Experts of a small language model.
Experts: 40 experts in each of 17 layers, 128 tanh GELU neurons an expert, a shared expert of 128 neurons.
Training: a variant of SOAP for the experts, 270M tokens, 4117 steps.
Below are experts of layer 9 (counted from 0) of a mixture-of-experts language model. Rows are named router (the router's row for the expert) and show model dimensions 0-31. Each number is 128 + 24 x the weight over its row's rms, rounded and kept within 0 to 255.
After each expert's rows: "mostly gets" lists some tokens that are sent to it at least half of the time. This comes from a sample of Wikipedia text that the model never trained on.

# expert 34
router [102 170  88 133 113  76 178 153 110 148  71 136 141 112 129 183 110 119  81 138 112 141 130 142 120 122 148 113 143  82 134 136]
mostly gets: "Green ", "Park ", "Tom ", "King ", "FW ", "pain"

# expert 28
router [107 147 111 144 105 144 126 122 157  94 138  95 109 149 129  97 147 115 171 103 141  89 117 111  91 107 122 121 116 167 128 129]
mostly gets: "father ", "tural ", "coun", "mary ", "ished", "road "

# expert 0
router [163 139 133 124 131 183 129 110 131 167 148 135 109 111 109 105 118 120 159 118 128 105 148 142 144 149 132 127 160 162 151 109]
mostly gets: "m", "M", "Th", "sp", "St", "d"

# expert 9
router [108 155 131  79 157 113 146 145 127 116 116 150 118 138 132 163 131 145 136 172 123 111 147 104  93 115 156 116 113 135 117 119]
mostly gets: "local ", "sq ", "while ", "While ", "Its ", "Binomial "

# expert 6
router [132 139 149 158 147 142 107 127 125 129 148 154 146 116 145  59  93 112 163 116 132 131 116 125 112 147 134 151 163 149 139 131]
mostly gets: "American ", "MF ", "British ", "man ", "Australian ", "French "

# expert 23
router [173 100 151 103 103 107 110 146 156 158 128 181 171  77 112 175  95 127 155 136 145 159 132 144  94 146 129 165 124 184 152 135]
mostly gets: "′", "″", "S ", "C ", "M ", "_{"

# expert 13
router [119 109 148 108 129 157 143 140  81 133 110 123  97 157  68 122 153  90 180 120 137  93 138 142 114  68 112  94  97 122 163 160]
mostly gets: "October ", "December ", "November ", "May ", "January ", "September "

# expert 35
router [111 123 180 129 130 126 117  96 164 100 134 138 159 139 112  60 110 146 113 130 144 138  92 131 157 109 140 137 159 127 119 154]
mostly gets: "the ", "The ", "their ", "his ", "this ", "other "

# expert 38
router [119 106  76 112 114 125 148 119 133 158 103 156 116 154 138 163  97 146  91 133 147 128  97 161 177 107 140  89 110 148 151 133]
mostly gets: ",", "°", "′", "″", "', ", ";"

# expert 11
router [115 113 101 144  89  93 163 134 114 133 111 137 104 155 130 167 146 145 110  90 137 122 143 149 133 128 118 112 110 150 113 109]
mostly gets: "June ", "January ", "announced ", "July ", "October ", "August "

# expert 18
router [138 123 137 111 129 137  76 126 163 114 130 101  96 139 155  47 157 122 128 134  91 118 120 115 143 128 133 127 129 137 130 123]
mostly gets: "for ", "to ", "into ", "with ", "under ", "of "

# expert 7
router [139 129 111 159 103  74 107 147 123 139 175 127 172  65 155 159 112 119  68 103  94 151 139 148 141 120 126 114 116 138 127 112]
mostly gets: "She ", "Tre", "are", "ene", "Mc", "Martin "

# expert 4
router [116  83 134  87 132 118 162 126 150 135 129 154  93 139 114 102 131 139 116 118 122 132 115 143 131 164 152  96 135 122 119 107]
mostly gets: "f", "F", "ph", "af", "if", "ef"

# expert 15
router [173  77 128 108 102  95  91 107  85 164 118 145 158 170 115 153 120 127 154 142 103  94 121 112  94 139 143 138 110 108 169 140]
mostly gets: "199", "202", "201", "200", "198", "196"

# expert 19
router [169 133 112 138 167 174 130 177 136 130 170 115 103 112 150 110 138 138  96 129  99 141 110 119 117 151 134  92 119 153 153 106]
mostly gets: "aj", "Kar", "Si", "Her", "á", "Bro"

# expert 8
router [137 143  64  88  87 128 143 163 131 172 157 167 142  77 149 166 121 120 128 100  88  85  95 130 149 104 139 119 135  94 136 149]
mostly gets: "K", "k", "Mc", "V", "Kh", "Dav"

# expert 31
router [120 157 119 124 177 104 171 124 137 128  95 118 128 169 135 152 152 121  85 121 104 128 177 118 135 124 147  86 117 121 114 146]
mostly gets: "dis", "De", "pain", "sub", "Is", "us"

# expert 3
router [135 122 117 167 115 110 113 139 112 138 131 126 151 119 110 116  79 148 153 117 126 177 156 121 125 151  88 148 156 107 150 100]
mostly gets: "St", "p", "d", "st", "c", "g"

# expert 26
router [110 124 109 125 112 144 122 155 187  85  93 173 124 115 134 134 125 134  97 171 115 105 137 101 160 163 183 152 135 150 107 121]
mostly gets: "% ", "out ", "one ", "up ", "part ", "most "

# expert 37
router [132 131 131 120 148 105 106 141  93 130 140  80 112 125 132 117 127 115 134 109 130 133 122 143  64 132 110 175  86  82 136 147]
mostly gets: "found", ";", "design", "album", "Total", "|---|---|---|"

# expert 22
router [115 166 159 154 107 104 148 132 146 189 127 157 118 110 154 170 119 120 107 105 148 111 166 132 129 156  91 147 135 108 128 156]
mostly gets: "million ", "000 ", "sq ", "UTC", "000", "born "

# expert 32
router [109 141 169 100 133 161  82 133 112 117 126 151 162 139  98 151 101 149 153 101 115 120 131 101 163 105 132 128 126 117 128  99]
mostly gets: "but ", "). ", "\". ", ".\" ", ". ", ".\""

# expert 20
router [108 158 120 136  99 136 132  81 109 115 162 165  66 114 115 110 157 108 143 100 119  99 141 127 149 139 107 113 134 117 112  91]
mostly gets: "became ", "was ", "being ", "came ", "appointed ", "Minister "

# expert 1
router [118 165 124 152 103 128 157 108 104 139 128 152 140 113 161 119 116 114 133  83 169  83 145 182 115  85 111 135 123 101 101 141]
mostly gets: "York", "|---|---|---|---|", "Country", "Died", "−", "Type"

# expert 33
router [133 131 152 152 119  93 158  85 151 135 103 158 149 137 119 169 112 127 103  90 170 138 102 173 134 118 108 143  92  84 135 162]
mostly gets: "i ", "u ", "ia ", "ai ", "ana ", "z "

# expert 21
router [120 140 133 146 120  85 165 160 142 180 100 140 153 110 130 118 159 146  79 113 145 156 120 160 165 119 122 124 127 120 131 139]
mostly gets: "York ", "Air ", "South ", "Cup ", "Army ", "World "

# expert 5
router [136 113 115 167 122 132 178 136 127 103  77  98  91 145 156 144 125 133 139 179 133 101 122 131 125 155  79 124 181 155 133 101]
mostly gets: "MF ", "eric", "ennis ", "ook", "achel", "ild"

# expert 17
router [ 99 101 120 126 131 152 110 125 104 130 125 149 104 150 142 118 132 107 181  94 161 146  73 169 146 131  78 127 110 139 169 139]
mostly gets: "In ", "Apps ", "|---|---|---|", "|---|---|---|---", "Goals ", "/"

# expert 16
router [101 144 130 149 155 138 165 124 147 144  98 112 127 137  79 144 155 145  96 107 117 146 140 129 159 130  87 100 150 122 147 103]
mostly gets: "a", "ia", "ina", "\".", "z", "Az"

# expert 25
router [139 117 123 101 150 130 150  87 162 180 143 109 152 106 113 164 129 110 127 145 122 157 187 165 105 126 107 140 116 119  86 158]
mostly gets: "one", "tion", "ation", "ence", "ations", "ated"

# expert 30
router [110 136 123 152 130  83 164 116 106 141  88 119 155  78 145 198 161 115  85 108 138 127 140 121 126 102 136 100 148 104 105 124]
mostly gets: "You ", "China ", "music", "song", "pain", "Park "

# expert 2
router [163  93 152 116 169 138 108 136 120 145 129  94 161 185 135 146 177  99  83 124 144 149 148 143 138 134 165 153 134 124 143 147]
mostly gets: "er", "ter", "or", "ley", "York", "tor"

# expert 14
router [106 141 106 123 141 145 162 102 146  77 132 118  94 133 127 134 154 109 118 135 117 102 119 122 141 134 135 145 143 125 142 129]
mostly gets: "War", "int", "year", "hand", "them", "def"

# expert 39
router [120 103 159 131  98 115  87 133 136 104 125 109 142 144 116 125 126 160 197 137 140 156 142 117 120 167 173 186 146 116 100 128]
mostly gets: "film ", "album ", ";", "fication ", "album", "ency "

# expert 29
router [157 102 134 143 110 123 132 127 119 111 173 113 182 150 136 148 147 132 115 137 143 147  83  63 150 122 126 149 154  73 169 153]
mostly gets: "List ", "At ", "== ", "=== ", "Phylum", "Binomial "

# expert 24
router [131 125 153 102 124 106 146 156 127 110 163 151 118 147 120 127 131 132 120 179 116 102 145 138 102 106 125 103 115 136  96 109]
mostly gets: "′", "cap", "sq ", "place", "million", "high"

# expert 27
router [111 111 120 144 120 169  97 141 128  54  99  86 149 123 128  51 118 150 172 139 161 139 124 131 129 145 120 158  94 142 100 120]
mostly gets: "ed ", "ated ", "ted ", "ation ", "ment ", "ating "

# expert 12
router [149 135 116 142 128  71 129 133 137 135 114 100 133 122 120 156  97 139 123 120 128 151 119  87  98 156  98 116 126  90 140 126]
mostly gets: "E", "impro", "invol", "L", "sur", "Ni"

# expert 10
router [ 92 141 109 175 152 139  88 103 135 128 103 112  83 111 143 125 152  95 123 107 111 114 125 137 180 125 153 104 123  95 127  98]
mostly gets: "but ", "not ", "After ", "However", "still ", "before "

# expert 36
router [122 165 113 138 110  70 171  71 115 169 125 131 171 107  99 136 143 147 102 142 133 182 116 132 102  94 127 133 157 126 100 145]
mostly gets: "other ", "new ", "including ", "such ", "known ", "this "